Weights of a small mixture-of-experts language model, trained from scratch on English Wikipedia: 690M tokens.
Below are experts of layer 7 (counted from 0) of a mixture-of-experts language model. Rows are named router (the router's row for the expert), up (a neuron's input weights, with its number) and show model dimensions 0-191. Each number is 500 + 40 x the weight over its row's rms, rounded and kept within 0 to 999. Numbers have three digits each.
After each expert's rows: a language model's description of what the expert responds to. This comes from a sample of Wikipedia text that the model never trained on.

# expert 38
router:499462478538499525526532430541545467531542522496444421478458500463553485518501516513461537477539515551512515439510457557552523584557513562434423521539476427540446447460493448537543501512553491507488443534419587505496473557533552456479552515490569493498455572475483522502464508582494541511435457471486514499471493560496504474453487492492471572423532484566543471542423511421447502500537525512442531449517514467507473508464503426548496515548473553456466497476492531540504548450516515526498444469540515450429480523566446510480535496467573463523467476541585571427479509510537525502
up5:504510503542533527509478479417495502455439462472445499401562508548505438485542497553463461441499512482454550552478506580492486528502497538499509522541524489473481424507595504539576509490512519433498500464531504510485514469477525483497494530400511501422475497561488423500494472505543519522476538446520505486496508500509510589528459480527424396463500488525489482436457480540592509500517542491473533598500567562505477555464484568473496487494557417520481507516462540450488507497464409552487507464454521519595448577486490544432471596421492496497510493518510485449517472451509469475
up6:443467466524495531489493538500538523510489485474496447510451453452516519510644460451531489520499534516507413513483455476511434503507549519504502526591498461571503533493551506510520442559529483516413428516442452512502462523513440533447509545519531573590482437520467571499526498501499526522509525462542500446519547484532482474475533420565483544515504548432544566539465526459514509518412481424519495469558503482497381489500454511492446497543490486476540489483548480460530493519527530515499470497462539509516470432382426528554474489453514459500545536467565485556509446501509459550
up7:501532517489580431489515438518409497520488520434471389503444513463464519454523459462508498492460501534476488512483484532547532541519417539504486538520473460505512456529511554558500499438465457514580475511473530446524552513569569523549513465486532474527528491515473540610494482499490477530450493454504495489492482497506480441485557447526479516548503461464464499408474533466462437446509593518456527478528474544545458503530446479513555543527537509477574512427450482467522527458531560539483525538458489561550534418505535450481535508610497436552565408535487446531470517490478472472
up8:512475541447456470462556483566503481468521493457456503543458487473546539445513472483556517551569542434449502480501602569476555551471536456463439511565467476561521499501511551482495579485435469538556487460454532506543499423504586464550564438484502477492476489432459508506500511478421448470486492453509504540526475533486455497514447501516645484533481447484486469536491515484565494541512526539509494449460426485470485529458498580507471474498520540480465518499442478478498562430416473445558508486493470506480529555532430582551469468527520467525566475453486526521498450534502526466
up9:484521502489462550523528471469488455548505475498423532469527547539560383521521501487509432538509550544533503527551494506516477515545473474523499472457501428538472479568464482461553468555492582515494545529545557493452547500572609486508540581485441466480469516537432457502472440489463528459514482512531477480531508556549542532447444484480526491400559498501474444436501443476444474538553528541484532489495435539535479516517493484544509468454494510596430572572453509407472539549476443488549495521525486451555476469527526415552496501549505524473483514522547445473504475489552494511
up10:489514528550553544486573561437517508591463448463504478448505599428565474484461525469510489490489461531505524605461504426507448544486494526495486449512472489495499489515462484491518414485482504506453483476553405479492529515502415526408503579457442537461504556543476443506448485519542511509523551538518504498518499493518549481513580499541513517534505556476546593475560475496490553468469499494473551622475462569543467481527537491388542528498487498471502436479468475498522505539520435496500565474483552505473433517487519480473440478486564457449500503525468489428471486524535519452
up11:516420528527541463514528433444506460457561492504460602497507458497512506427500458486486463479573484444495508495556547547493466494526510501520517509552477460526529532577523494472520523522483490505506471469482523545497575475515489538467520452574521494473498509485413462497437512532470539519535553478496532576542497553494548563559472475572515525497522548473432499513535530449533526557569517568509538576553452557520520502486475525444608435484551469470487490484421468468525561495435485517506551481521599466479457495573483461487475478486503484488568515502522391529507515537557597458
up12:498532505503506434498522509498518511461443491452445427518514476434474513441524447468476431595548517464490493479495459544513516525501565457445539544443482508521547469477499498498557575494620543493420416494475512452585453543490563533452489523515543586520484433418505461496473552467445464515489533439516416525469492542453511457498516419515468589458501452527431454538437530464467512496506543464490510522425548528567519478527451527530490454512551448521590455472510500529500532507510451508471489521493522503536444530484543528496504522466529444417495516497474491492471520433496462501
It responds to: Adjectives of nationality and politics before nouns, like British, German, national, local, Soviet, and the "ist" or "mun" in Nationalist, anti-communist.

# expert 46
router:475466495471484555532503466557542466454472474503472524492505580548515493507482482519504404510489556499449487515387508443434567496428497484465565440512478556495493454460451490526507568422561395502497513475528469538505536493445479507493459474452484545504608548486447420410504509497429512474495505532498542430497433514591571482501488473476497543507583510531554471478517517504524519552483499551459505434505525489458482488459490527468458457473524517493514540561495475507519598452448586532541471488575466457479486536466456481444481498491514522470480429454459506528456519450510486479
up0:517457457452463535534512536543439521433575530519483416401546523506515480509492476512576559459428546501530491497407487521509448540510404492494462470474500451420455419515540498506517510491525593571491464486555499510459523497523440529468473482454573541490436512455548483501438515523474521469484488463512494458537409493446472520499556475486529519529497548530545448517486473513462456487501478513466448507508510526503589534497477501469497510539530535449370529460538499473451512531495434409519458511505447438486494506521499578527438462510549514516483534516436439549492482450535525477
up1:484549512499482515539544558470503466481534440528495517524505526479549503428497480403493493482462456561467546470464541547442543501534461465526553519482486479467504462566505528468467508415419460458466451469433477561431512455496526444461528496509502479475455582490553524468516519537489519489539514462453443556507499475527519535545453526490582522508534551524439574533569449507525556465472467554530519465523517519404478492540595508450485548510485466575504475463428487576475470544478443559514477549450512488478540522461482509516413466517461507468514546543571481559606539489466497479
up2:478469440442508536508496515609502489546465573519459445440545447516533570471509575534483480444495479509479516481519553532576421441525469468509465476485469442553507490452503489560486511503551529515405434526541512559561467471567472536487502546581562449439423555539566512465478545525473480531523514494452456509531492498474476466518478464446465525517483503480476428538496469481508466524452521493486434491479414484507536525438412554513490485478498518473517522474525486523482503516481544534559457488474483522459531560466499493539503466467559442456422524565583483547480568445471534428
up3:535533486504528491549562484445514480522465494509464531498457473447436467533504521465501454446567444444462489495485536506476527496450474461480475464514489481502533451542494505483502521541567514478483567522448479511497516471568463454557476484506422565471504451478352521453561557514543529485498542545445512489458505524521529465469561491478585465516437484514514513450524481439498523429558542540450521487483559478559475549471499568451450517434532466499498448493432521568510522490545497466565460478511427520521453620570515474493485434426484501511526526481452422447486498442446460476
up4:531595498543459391536576461477515528487476463399521526486580458521493443496508567470550476504527486526490510485465476524505482526464456482450463495455558544460481566490527491460492502527549512512540506529510583487530424516459480506536503488445500520475522479522552499530494412517505510488444567556469502495452521518540517469484497545489470496527470497455528479546528414542545514535451475477520468473478527478515517504523496456540422555468529469450477498570531463524398485601464519572424492496458495510439520510465490526535574595557468451427561492463528512556474420497545511558
up5:518453539557423519533549443434444463575550522469499545494503567482486479447469473513465444489540426501507545469499499528614491454544534528469531530502556509530519497490516544500572491416496459521478499474515548455463499468566538513462452588483574414472460495552473443537496500495481564485547488387483484526547550474531553511495459494568424407487531449475515514557524514496552488524506494547497527504504551506562504524432492454525533486487528490468499502504578550512508557599461479590482501497529484530504503512444439514488483499520467570533562466434488531546485475536492512515
up6:455458456494540476505479405534517486506523520493516552499501467529422480482536507441541506573449469477474496547530466431594441409570435445506499491502507481481479409487507515476496429461589504505460459499477472464490498536463499479458434494497492552476521522446454505502518551504451525496526483455443578498539453498534496518500527532538500548533474570558536602565445577517519524491495510449502444519573538524487519518514502482562510505612467431483539518555497530500499513469491445521519455546464512487457468514490430516462498533463511552478403590446440433526519485527492540483
up7:507518477492458459531505456478489431502485450427475407545498456484415511491435512488509491562588531465468511508528463581472515502540450510492481495476547525567548498524501453532452494470519452569532492480463503571544481533558522566545516494506483544552513519503539525503532419510428447500435491564492457455579466545499471523494523490461465487494566476481564441524402512466462462464490578522482518506523519435534494492425407461515507509538544484495609505462502505468515505425467515564495446582499462567528512422528540505497480540518547513485510484477454498452439493524549487574
It responds to: Job titles and role words (head coach, Minister, director, Chair-man) plus hyphens joining compound names like Hans-Joachim or co-founder.

# expert 27
router:469423437535484482537455481536473500477466467512517419487501498427491462555549526562484462538454521546452509562552434528512432472584537478504466514577488496567504487493476502507489571529507463473515489448422451450483464515540443468483470489475546570476541466545466561481571605478501475520507458435451537503526473455549497474419501487517473496533450491489583439539467477433502478517466457537460462559495514530542443482445581527464466542479470492484510490458435460450579458488511550478458487484567566504544514455456510549465500507520453419499486540563541472469470526534491545501
up0:513481523449478497558519522495455480483582495508466495433517549518485467463466503499574475460484483461499469534501515491512489506523543486573533573455475521358543495528532491493497448486480471507574422471485536510466556493481504500578432475485498561479412475449499507470489558543498537481501468415501502458536512497505439491526488496472567458546544505529565506458511528467455437540497486445479436492457477566451558558519492474521547467532582527466472495512486421494531527571542504519499519510505529511582525484440439556526432479527464550540494553478479423612450518433496581502
up1:507490486511511495520512487472452541560491532452484469506531524467576439501573448459524426593505515560471503468442534530499455486527588530484506499477551482466496431528478475392515488485492468626552529505495522460454530457516518480492470471489521503454539570439465487506532516532503488444471532571459525512534489537587508544543530467489468570464499489489502487519565491457493557505484584491559456492551466525502540523546436424526503532456493520515549462508556478491542544527547465541448568508488556488471443485454502495524432489501519395492523533555498493546428527395549467556
up2:514490430455499508494494571522504511517509487534439510511503492509479435562545501521541500495490594524533553492483545533535506525539468502460459423521508520552491436509490590511469475555540457472437430561432456542511508602475500512491462549514531491502455525457541551498477558480438494535553546505474472461513536530536534457501529489529452506478572410478507481478530495553523540512470497433534501515521457500480492518471440501468569487438444526489490500585460454497472451520459475448536525584528541460432569526416467476551398422436471441490461533500552456483443490541463467550
up3:527468495586488462503516515467608473473511480478455503535440484488434460570531531554532443504571495504490426589484521571457441540509458573541551545472443387542577480532470537506456460493494482510495543547505479517531420511518538507459527443473545575465490478520457511462563537400534400482530483506517479510528513472510494449579532492521594477488506450429571504432509492440532514523565497547526464454490497457514453504521544515491518495487471545492559511554526482480490480506489550481475554516538385563484474534512503519476521461536515507542509479479485499452504530462527503481
up4:470501519482497509535488535531482525545432504389458432428483464504489504539534485446449492530508491575496515471461444534539517594529421481482481553532495525486452529536486519505509497556442558587542555652452517480523501443465520520515569554448531450488472515546525573445540459488479477519445527535469446431452550495516536567486527465504515458518526509488505418491520438519449502529458470471507472497582544506515527524539523530519517548544498476410501504553492447519495571478452511477484476514472523555517531502503520529566486582506522424504540476496518479437566516460520546543
up5:529467392491472516510513457438493505537557543420535582558538516491504440501467561456559419442512479434461523630492488519573573485464478549530486525506497490549505437539541507561549489456417500508493497521550497447422478557502547523474477505483536534492364466576457468572517503503512557532499485522436493546487506498502546533574490531507526418456492541514535509491472451483511502521461534531445493486519484466503535534452508448536489501509473469485449476506462489514537510559509491580485564493473524476547538521499498513473417559501459479490516515488513467460556468479455579484
up6:472529463574464497526498535471542546550470453477496541551505483493516464477525473447584478540512478480553461437468463511442436521545517506579557508546476536491472497528546520490489532513487493558503482473481452450511464559545507531444480500510521606411476454532455543512531489536505452471445529452496508438545406440510508491508511541516494436484595487539559586454471489563533473564455453556510517516534512446498461511503544509561462476584473515506460482549468500492515534523397452502461438523491484508539494494447457500489529529431541477510476599448560474570419463490536514500
up7:510493554508510459485494433536500482504511503522479440662560469520488456447530531470521491489547497463474536461547524578504511464522435555479482546498520458560468484507404500489552510476462507594543396574522510513512515464578536579512480510494554509491487490478501516542507524527499453449466560496516480477501474466553515569462501469433489516521466444453564426541492511499480557478579529515466475515475474486550499488505472468514537534601561460450480533463486528498532499452470529567520500535435485568482495420495512559513537509525520526531562511454488479441568412550491495465
It responds to: First syllables of foreign personal names and surnames, like Al in Alesi and Alcazar, plus Man, Bal, Petr, and et al.

# expert 54
router:424470508482464535440476493461492579479464511493519436559519474504450502552489483471502512558532455478520453500539548512490493391495472445527500487543524463488529441424505530490461486524454487487430485514436540543442529590588441423558559515533517435423523558537516506456441426508485573580528487485515487419502623516527465511497535501419472455558490460476530494477584498510460520564558500448520527470482518526483506479546476514497521475457576565514520558504427532448491516473475475504470479500488544466544541521441515519475499565528496464506500479493536519461507501571474533478
up0:491518527463474489520522542457524540466490513553462525440542509516455451493562413517532536463424513503463453587505482485482501517506475530558483575461552452487465454602543578504503477552561511512508532465554582497504505451593536564523455464493489445504475444478515439518487495457519541544527450462476432434462499502504476517470595609452556462443619550474486525485555532480481544510559538503469518454471507476465534472497495491499483472481531490447425471495527476505476477498494531459567504511422475526491559517495500464534501538503474459562490513476465506529579479494456597507
up1:499483522519554574508577532494470539592464513398478492435507506462549454411489524459527496520512422506510503537468467522454440485452607516533515461541497514520532496501486538444497525503485590544479525486516524513482504457469475526499477528491442512469476570490494473489572506529526510528525505444531413505503489454544560483606431518558515542412479447508496561512538500473455491422501499510455461523462477576543554551464467460499537486481531535527533510501506403519549500501485420507443487503423592471449489608469488495546505488538522457454548529520483513516545488528461502508
up2:483439461548555586507491486562498483534542447522408513459548468541507480530441473474482399476524535546507588487479559430557521445396490482478546540539532489591476468491495473554490459538472435553488488486482524487464418554463501479477376546489525480439471514544533517457503420517457502487539478487469513442467501546494470517518521525486461534488543420478532501498565451439507507511451528490482525527536503498467490503529427485534559538468491543453499503520519522542562509510484455463498506563468536529515505493523447456515376510470499522445493520514567541544527557455538544471
up3:514521520576508549506523508478422496542519468505547438481491503428500532560466556516539501496583459495506444574467462491606485512512475458518456497512495507526460401491511460456467449469511444535548515485531418463496447557516462473522516460578552478468438525453430603521497512508554481494482551428521538445470490411528476460518511520500502451467461493535556506522496417413468446504575476504381462485552526489478441480496469496475494533455495543498509528489488527493490492460518487497477527553504498556429530580528499432545539450496478488531502504457493529464445558528499469573
up4:526515407516502502451522497498463540514466473406507479458466539464511494445455481474471454493518475562519511396458447507470445560532480474475418513483488488524478478515551519491598477511538504519541512501464507501492534464507578506542537520488522465411505415442514522469525494525456525511448497663513512493553523590486504494494553491412517480477479459488449568535513486517495522513431531454525512500496462542440516474408499552553504527489516497479479497522499535565513538528432561543474559569427520481488458525458483493505527516536494511461475431502467474415446460432526565515
up5:490462512467446472511569476552448477497528525475478557481478474514562449492535430489560447435490497416475529600502531568515521500500455496529580491491519492494490499500467599571525554462414563492501553486526401518468507449570595469550473531473537465502494494583429464540519524510540508503492534492497547575556465427509534586477484530448450435553539518453539587417498477478456500540524554493502474521488496546453455471549507494467431438534517467436442512509488533496476527508510475534533512519521456518459478464517467529483432520512469475525536502518519497489477515458450560501
up6:441479437511544473469494501526541520569508455484569499514406483502525384505550486477522572541505450488477546471478527535485455530547498541517565492524468468526518424466503520485499513446436449467461478536490495510504424517535492506491515475523505596471474508493473535462521499464444481455492583424503476477509503524539497476550509519508456564515464504546592596518444552494498503539409461433520529473503506531511448556497505499510488546592429464476516478502520553519521521421442436451529450514484504525544479472453452552490506521494571390562434566494474480492447467528515543469
up7:512506557496477511510484481516448496526467445487486454525490528493471502557597437562549550520485490485457546471505459576479548591493504482488508491542517456526490448491449533562483575473494517560520482569528510487478544582528517579520526511488472455520534553480500473545489405444490442476439517437479468448481519543546524532497555440496519535471566438417470428545521479499498501467503484538559534504590484495540501455452495511519532528552567517530561510467486500507487501412484456541522484563402477548572537471502537530490455558472519444465573462438483449553484453496571485511
It responds to: Past participles and adjectives following is, was, were, be, such as based, located, known, estimated, awarded; also mid-name fragments.

# expert 30
router:507540576524508451504530524410506466487514535548515466428436514450506479419545495453459492528506448430595482513487505506450428500471599449497466553484498426454508597495509522505492451480547528497499472465435380447550550459537474412521426483497444489510541497451528435436516534512534485518526592492434533439429559556492489580495475532482464489545467552478511476465542498529517437492507486505571468526450444473505512505553450460472500532436512486483518435511473485481519534547456517490511467462563503504498479523432506503496529489553499522499483488532451485529505516543508564536
up2:471463448435541447508486490613449517532433537493522497496494480434500515567460504524509487453491512507439483529436547445461445545520555467422553473536488420516482514534490572568509540507434519543504424526461473496477445539512497482406481519513526502463497518426499479447466470523489468502530537574487527482444520549479472391519485543504467506476567475442540481502471485481511469473541538500529529548519466439458488541569473525482563525441453559498522547514582523480529478518534522460472532495481466474491436558513498547497437431494495516545503504511566452401562537468438568489
up3:507490396514536539581516526476462449502475508488435520490478460495515483498475475522513496518536448438534476530551530461517475525487540461498495495442452465481501487472503487517481485541525550469505562523504478509564424489499524448448486429490449511511517489476433574418485540511541507481466497475467481493541510503468561491541534498485570518401503575517508571482517403521455428466547473483515479486440494563524507434422495524523470519466530437479617508539471569546493548554513529498562491494555457430515455539565505429493515521449501550452513481526439461488453567384526498446
up4:526552490510529466524463472487520531432479479482510445556585508582574524511433530416511467476469484501501560466526499556487533480460451500408499509484565524456434489534534475522483475559518455504565505504443522554523443539526524508539553440518427538518533486439507523514505503503446469471497533529482507467508567540553499513523535571440464536503509419500518542539490436495464503535467476531542585481480502419489525494577512540534459507457463401446558464552559497516451502490456483520436531499452488584473463553479520487531455518495469486445540422469431552438482492517563538550
up5:495503522524541494484561498467508509536500531449540563452580555530542451496505461480499484501488516475518567573500553590508543515431521534484476513562492528525477438518535453520467497473505524494528543451569458599500568472589476525509458460433552457472567482582501427563560517467528436468510535416485550498554489409530542550473468475484487473505504491540483562448547561528492508459600502539434526491514552491520526494462499528469515443522492450519462477448535450486436520589462491497579488481460522469558434535458469542498459497541553485496544475489512490474485487542550490533
up6:399513510519548508486476422505481509474525470528507554536554475521505420482493499519572447489398431482507506500423459384516514544535502481531563528504489427443491543496549483538473545541590492522458468554472474505560418536517483500441519519504564566525570556452441553458524478460557428523458507486475531478469467471495506459520539483438505532480428570505546538510477518547512539476477491500551547489422493484503434500539533519558551526541449548526579489540535492507507519527475493475474530477398528528497455521463459462457507463439489512453511533500523493474441497450558483521
up7:495503458484444458558470473527517459476488459514466444509436524489495511475554465554514532519419560450483572533464489542505456560616488585492518488462515525643510438466450496522498507457515495527516488470510448445511577490510557541515521456478504531563517557505477453485497454527439459555472467543486471505468409505518446495485507492444462526517510469493528442498532457459561514451418503520494503526504499480497499461452481441517492523538499475486492541449433440488510596439445549560523427499538464543438494467435565524457518545525441446519489482458470536522501457556478505430
up8:501464556459413534486500473516524464525535477478466505539460425503533549423523467488517499528480477513528527484502576549516479531469515476462437515469532508563530479461574485454559496496478459565471448528485503502562527501550526503561492408453460526428583478453505521442518546557537428471481504406492469455518448469514453542465495517550561539566504525512469534544534504512540512521457498512539551458479498491450467499457558541483474458462568522433486508481592463467470535429494490481509620465479509547475478565525403467492481437526531453519534456470526495495474444520550589508
up9:471522472501538519478514481496465479542487515550400497469495511476513518486558460479444466477506480506490462487528485564536501521458492488464518518478461495524518478499498461526469639502500575521513520438436473469404506408509425521586483598460510408570516546507524525522554482531532509518547532465504467487503499481555452550445486453457494480483529514502539475495566525472440463461552548489474501577464466561552452519473558426488490569480509496503459475474494441501497509488557505474485529468506572444561490432482514541489455471531535519484536574497530408561449478493614457541
It responds to: Plural noun endings and they as sentence subjects before verbs, such as levels, players, teams; also were, been, not.

# expert 28
router:497486469496456522455542448513531477401480490530464436428505481590411478491465484423457468514495486575539545411550458499496498530479587459429481527492492540510440518464565504489548502413492467538462491526582525526540544437535467503547525466496514445475496480526529494509494610513506492498509529447538475514481487540495536483475489497488526468475536475480484482431496580460402511417477463504449499443501499553467463576497499444500492433427470586489524481455546477562467545457550484484461535466505534491453522416476478547499571444500455511561474521515541461472498491528495481498
up0:512530503484440491490508525524503537490571473451529435425498477548493475522503528526565491495432516435539437586464525508495446525560476471529535503457562531480520541519531571454456475482513484509440534530544468502501512453588564541542471472488530506538446443441530496500474529474518533441497492384565477479554439500449405456451552493499467417546547481512495466426469511509450482542492491520487522461429499552472538547553582507463463456547590512437477545540530466509464504504541468532503547508543550480542495499427507507505475464528461462457584503506512509544496507470479497399
up1:508513501467448439516532516468447532521513530466536467513541525525508518439530459515532511529447507547539510505437539553499486453523499533551543455451544505457458491576523491463510478431517493531587477416525531520425457547517495387455525509445571540464479491447488471484467512544556429450483539499483444522541518510518485499520434505538454404451470550527428551475468530550511500464510515505575579477469482520531462488534526463519591511459475537506550497506516538538466429520530449492477538548477529522582469536448512567568525501547510440445456503479539500485549578399517504527
up2:499554514499464491456486477625467484456500458457498480475547452550544481596494471442494512534529523487510481499486543482534498457524510388476448535526471488595481522537489495557472442511473418503439496546422524536504439489529513530490526509484469581506497481478474481454510447468504425504438487467476455451544520546502489441455573552484491528536493468515534463506448466510490488479410489489532482438482486442485449524530482450427431472485454514504518446471542509531523489540501421479487560530525570595539566556475475542550430476427466459486496553509497590448524491492512458479
up3:502477518549508394496480517437531548515510490435489562582439480486412551577495502501502470530480404482447508492527588509508462516475480488511467504520508476428447496540503449516496453482487523534614472484518480435510484471500488506527513505523533490485556454496522491512461457410534480523483487553497498470423570516465507514567563527470533553443533465520498469460459452469453499465508499559533514492475527585543435451541477620471472528528564577484491571493544492562509587535510479518516517475552467602477576530547489515540512506517530512527507526486570505468459484532527529476
up4:521539503453413450542497482482519468518507494427581527488570439516531500500452528493471488502481470505567535461462455542457533549500444496549525549488487520542478553544546480519498438499559516542497480582479555508486451567473482511477511445452465429468398468513507512515551463585493456472488497531470477498472533492475550552453550497507544424462458506461516517554484488520452461484491500443576483445549468596472522477463513498511548500511515472503482426510519461543464472660461440521454524515462548477515472489444472512477500571487466476525491477400485555496510481416545532532
up5:488481522511514471455528501469493514504470535554493492486477480589537491479541464488496477472506469437437555506480426480489531496486436578463430512432552550506545426587520486498489545522511459473471536561555432551500447540588504475476492494465484464532492530603491473544518464531485533437549523494504499403558526534510509506480488504500499478533456493484451495492493501464533547530457544473476430460526525493500523532475555452488463490483496422464468446523527528474454538538482456593510509510493494490461480494546520617430500524483424569535548466499584439528555377522537557469
up6:477544475479473563513476475514429458480517485407515504513461510462479439485554484470529518493466500452498439546489476504515449519513526482464515532564495485560456436498509485477497513484497465517457417540363463462450449528523443484521518548527497564469494549455459475561544540556483518459514459416454549485476493454574456522508514450514513588479475438512493503469491472493477514492478490456511534550528526553481519476521599553553454502611390517607542528478492515525526457508469528459491469504438456555515498487454408471469492452478432480492455498483507447556514500526509470561
up7:486488541516448459577451465548458460553561411486492411534467477460504516485528463506519586561470492496500468488476536543532528554558472504538476506512500454487468499471412505521522546428507456486509442491501579505432487464594479528563455470502479560519468548465502556564497447482458505466447531463493485488465447562504483518425537485444489535502504473468546498514461534558455471488495497515477532481475494555527531482466491432536542524453601536534536512463426521445506528414436508515516459486540472543525525464510501470471524591526526435533563432523493412513453540515574476525
It responds to: Inflection endings and verbs that take objects, like lessen-ing, depend-s, deem-ed, plus prevent, protect, allow, and "by" or "due to".

# expert 45
router:453465459456532471467449487501491515551524506493446574467517517516520511479482504521429489473499468523540610494487553425456459517544494457467460566446475522480464511497460486497491470517532472565489560502545529545442555482533507512449455483447543440513543492541538436462452444459475512475494492547465524515504483531517559522491500536520473440541559488468489434453484552505517530583475560528500522548471556542544473514543439422496536472509542478530491543498516508445464540531624499452552460497495524558504515425514582446463538485482579550463575443512441457519445483577561558462
up0:553472460435480446569529470516527514476582430486479499388512500480498477538469480554514564480462472520463530467498519573495525551527522501515591555427524464437552472536615519388517468516543535529489434505537529472442500491532472546498469479495438533515528528507546493507449538563508531401473468482509453553512464526433497566534509518498550451487529561477468526495450536461490495487474586510446428554469518480473593563499462512489524469542544552477487489428574409530460487505527426459543492512470526475521489502485506506529508519542503472536510515510484555500487443530472493483
up1:485451571505542511513586546468420506551433506461428495435432464485531472499511519414533577510509489549457520515484556521487544563535558525532484467469474494530445534508477527456496467454528437511485544471469531506538509515553475396447467515463472484487479527542514462584497499463510505450458553527435491540451509536469552596410508570520488507462547458504454543508485506488463477476472525512487470383514503448511446475486518480437459530452467452548493501480493492503540482542458452534468469551464604487438562553459492495466483510555534480485490490509547454532587458455519531496
up2:459514510431530490497499486525463532546499493556430462503563519507501461564526496531540494456515521482575534466549559527512475465516512475530459474561522441499478498466546576483500439560496462555439432489488511500485525452572488489494483425507525498530410568533517476438503502503502453511482530464407476571513437556475435463527470457481574525527447505522468443502473512414513507509442463543513506531486490494495495528486432551534506545437498477476448501455545520464490427539488524541466539529522455580462555442482523560573461471462439512459472476508593599465470499472419437505
up3:530571485477540477488491475478551473534581514506446521487491500442507519507540520522511431501612533488505537554504538504515448534472510480493432506494485488519452467518477511451431449568451520472485541602520470509470426508525466477474466446502433527560531455465382527535546498510539513498506500474503489478513510490471460548575552557478602469467503442478531515461509416453431464470559430501516493478491463471459470573471454523446437612484512538551504523514513504562486448555551473505563474475528474457507486548531521448536487495504525568501483520527485485534516465460549432406
up4:510570535515475417511575488503547544531457496442496507469550492516481550431465546436574498478475519447523570514514426556496481535520461514501457497413503483461518572544539476485457491502533441542532525547457532513487498505530461558607488408502505513476520510451512487541514484580476497456400516533487571537512468516518549566509491600481477479444512483454489509508513480534405537459469543499445496465461531557482495530498460508509467513489522520505485553581510478459514501499537487474399473549490523450507540481501567465508455542574526451477532461442507498479452493456530584581
up5:510461522494471472508524532473496520543505504461498556596535499494542406566475508495544403517465447468462582544467477505466592496473545524501587561564488531510480475555471463534529462513448546477491568471566433463480539481503481473443505579516459434486432495534538464491522521510517497482560533533523518518514482425518521561480519501535483481470487527467466517451537499533455489504478518521463537493574570499471571489542511482482562489470551409542444528582531441454495474581483493401564491531501513540558472476471492497451393494528506536515550453513562462470472500541494478486
up6:450466500466536516536484432556560486479493427471499558482499463548461509557535563481487495487450442498614492472460489476480474512503476512474568506570510451518432509481503531499496449507554464522469483514496464480561489496507449529475524471526477520501474521451449530547508478459423514458591448432446468522457450457548491535493530497446534543556500576509640519497435470511536505504575489505527467528507530438530473503491493527542526553583466512489518429499487515498560540460484450511518497533476536491451396481398519508503451489477503514556428561429541516494531421543529515542
up7:500510559504534485537478476509474482492459372549471469514471498526490466521530463472524532479474518485544533457495492566515431456492413591523473486450559485502530485498448498488504467472518463569511464517543464514496583444575508556491454448504517484573468476494472544545453489497446520438487490470496441512563442545585461541500592476460523549482447477475550472521511495510530437488549532561406536509530486418603461491503456431519537562555481524517508472458478509440488566418516493427511462533479462548515463439519574522495498538509530508491494525478497508550477481578511481549
It responds to: Second pieces of capitalized words at line or heading starts (Sco-pe, S-pe-cial, Pro-mo), and digits inside codes and coordinates.

# expert 53
router:481469452542548448438528531483530560534575483489535467555582462485507555525451522578498476491556486392482551508459478504527435455446557547535457489551498556483502486479475514529527553558557495462504474439478516499560518540505494514568417545497487523509439533591531466485473519583570476489519520535489494450451486489428503537516468481482460501562461523563547470501526513460523480544535500572508499490478533533501570469510477435533564484453554527487565514483462510409471532537497581507495456462509528436533500525527438522417535543536536532482490484510555426468459500545493567470
up0:557462484466470501547508500513506528541539451497494490488517569455505413554506485514508522494524485443492502499469489475508563515445481558453517530508578563442497455515540548464464485500568506533546436471558513573461495532452498473534420427474513539475471497528555522487466520557524485480539438445504452478521474438515512488458504539502545419522457510520568459466494479490572468460449548445562417452535592540585565545493517511473525475514539474474473458586578463482414457531540486499492484529482479478549480493541474536534519474466478515496538535583444474448460467420442559453
up1:496508469478484497498527449511454524501495461446484472465545468536507472482509454453502474470533484565426477433538518507484530474497517486537522400493568553534565463510505495473467504485377492511532472504591494430537441478536458509506470499471519549470428576512521537476526543532429543531544489513448507479467502429565497555543512502576497466419475499481505492457513512474491487444538528489417577509507507564455471459478527438525540507464498564493568486541443504539465511544488507501425545500456561434466585453446486476487546554524477405550527533459522463471551537454422454503
up2:479503458459537432456596415579490543542497461517451482461540463511447545464502488485490507492480487469521562537544447512545460437473546419521486526523497431594423488481477500514569508497520496507485526521513461533444413534459450401458483504494528521510415499472534580508570482469538422456458492511461464508474465503452497512539541496503492496453436446518571567518455452428537472459520499552486506590508508521452486486471552465495475528503471551465463479480498543508451462531530473467517505521547514532475488500491502461537378494476530518483497465502540510397501535453429461475
up3:525411450537525502489497517452505541512531458469461498459498460458550450482518533522512405519554423461587511440466440490488426484469527512556481538455508464474473538510464489432493441478466488460470474467451500542482533544453481460498474437562424558529470506411472542496556574452514470431460520519571539537479463539465497470535491444540558542450544466462502570412528423468403484486540498530538444538511488505504509509516557453479501503484549549483497500443476536480491484507561456509482477477541551479481514532475544497490545550557548565504446484496573449511559520502481426525
up4:508584501556493489528541542519541506545473496499496500491555496496592502561494498448476523492415496510555549505492426526516451568432456576513438506475474537425460475516500477567461531507469455558527508583454559517462509459454567507554488500505420422462455430462502514548501550549437447365417494557475485530533501528510542541468530559484486473523492498538521522479474459479506533483454442490510498506486504505498549510455496477499451458451475481502554529533520453550428506493468517497459444494538617433427515513494514519455524556583508491489539488488527538495470552484519507457
up5:490489422488519528466496482511493444533493566440549596500503468534528505464475501532544522469479563478466560530506488567451530454503494504429495502420578485454429503479529512550535496470472523437537566508542502459482496480511492434511477570520450411445504521578498526545461480565502544472495542442505510429467552490555537562440459486472482502475460533547418460527495556497475506465559533516491525388499491494508555546492470532498526476475479529470460515508571497493531524531466449618565524486534533513536467525535423547449450432516496470469506503537575501527453421516494530456
up6:418516503440525558482540465525495515492525464489464579532493482457552478520540469460539501545467475510523509507496499507588476491529538596448516526530449507471397499486508507481461529563537491458430438493470500518504495584528518465525544578484509474505485472437445485519533552460482445452524451371543543439501495525487505519520497527487489557522474469551505505604459537503493508516433491491509531531487537568499501497558520502486531501630451505503555484452487547502527503490519485470486477520423506449510470513463416537434512463551499547461494603447529485568410474481521453470
up7:490549524509513465539515535579497444510544426499492408511491463514511525525531432523495515486509499502509554507453458550483523474471527494534541595443510542537548485547457548559465501404573476477530457519518518502473597597486487552575535516548522451483522522488549514511536439500462450440504509480512444463546434471503369498522554507491492563481485485463526418495466552486465444471475473535464506542495546552491538478534466498484554505511530489473558583451503538491546496432443509586572433539522479488468507532569526538511488551493518532459524448467554487519429480518484527505
It responds to: Nouns and suffixes in descriptive definitions, like engine, plant, singer, acid, -ite, plus is, are, can and often.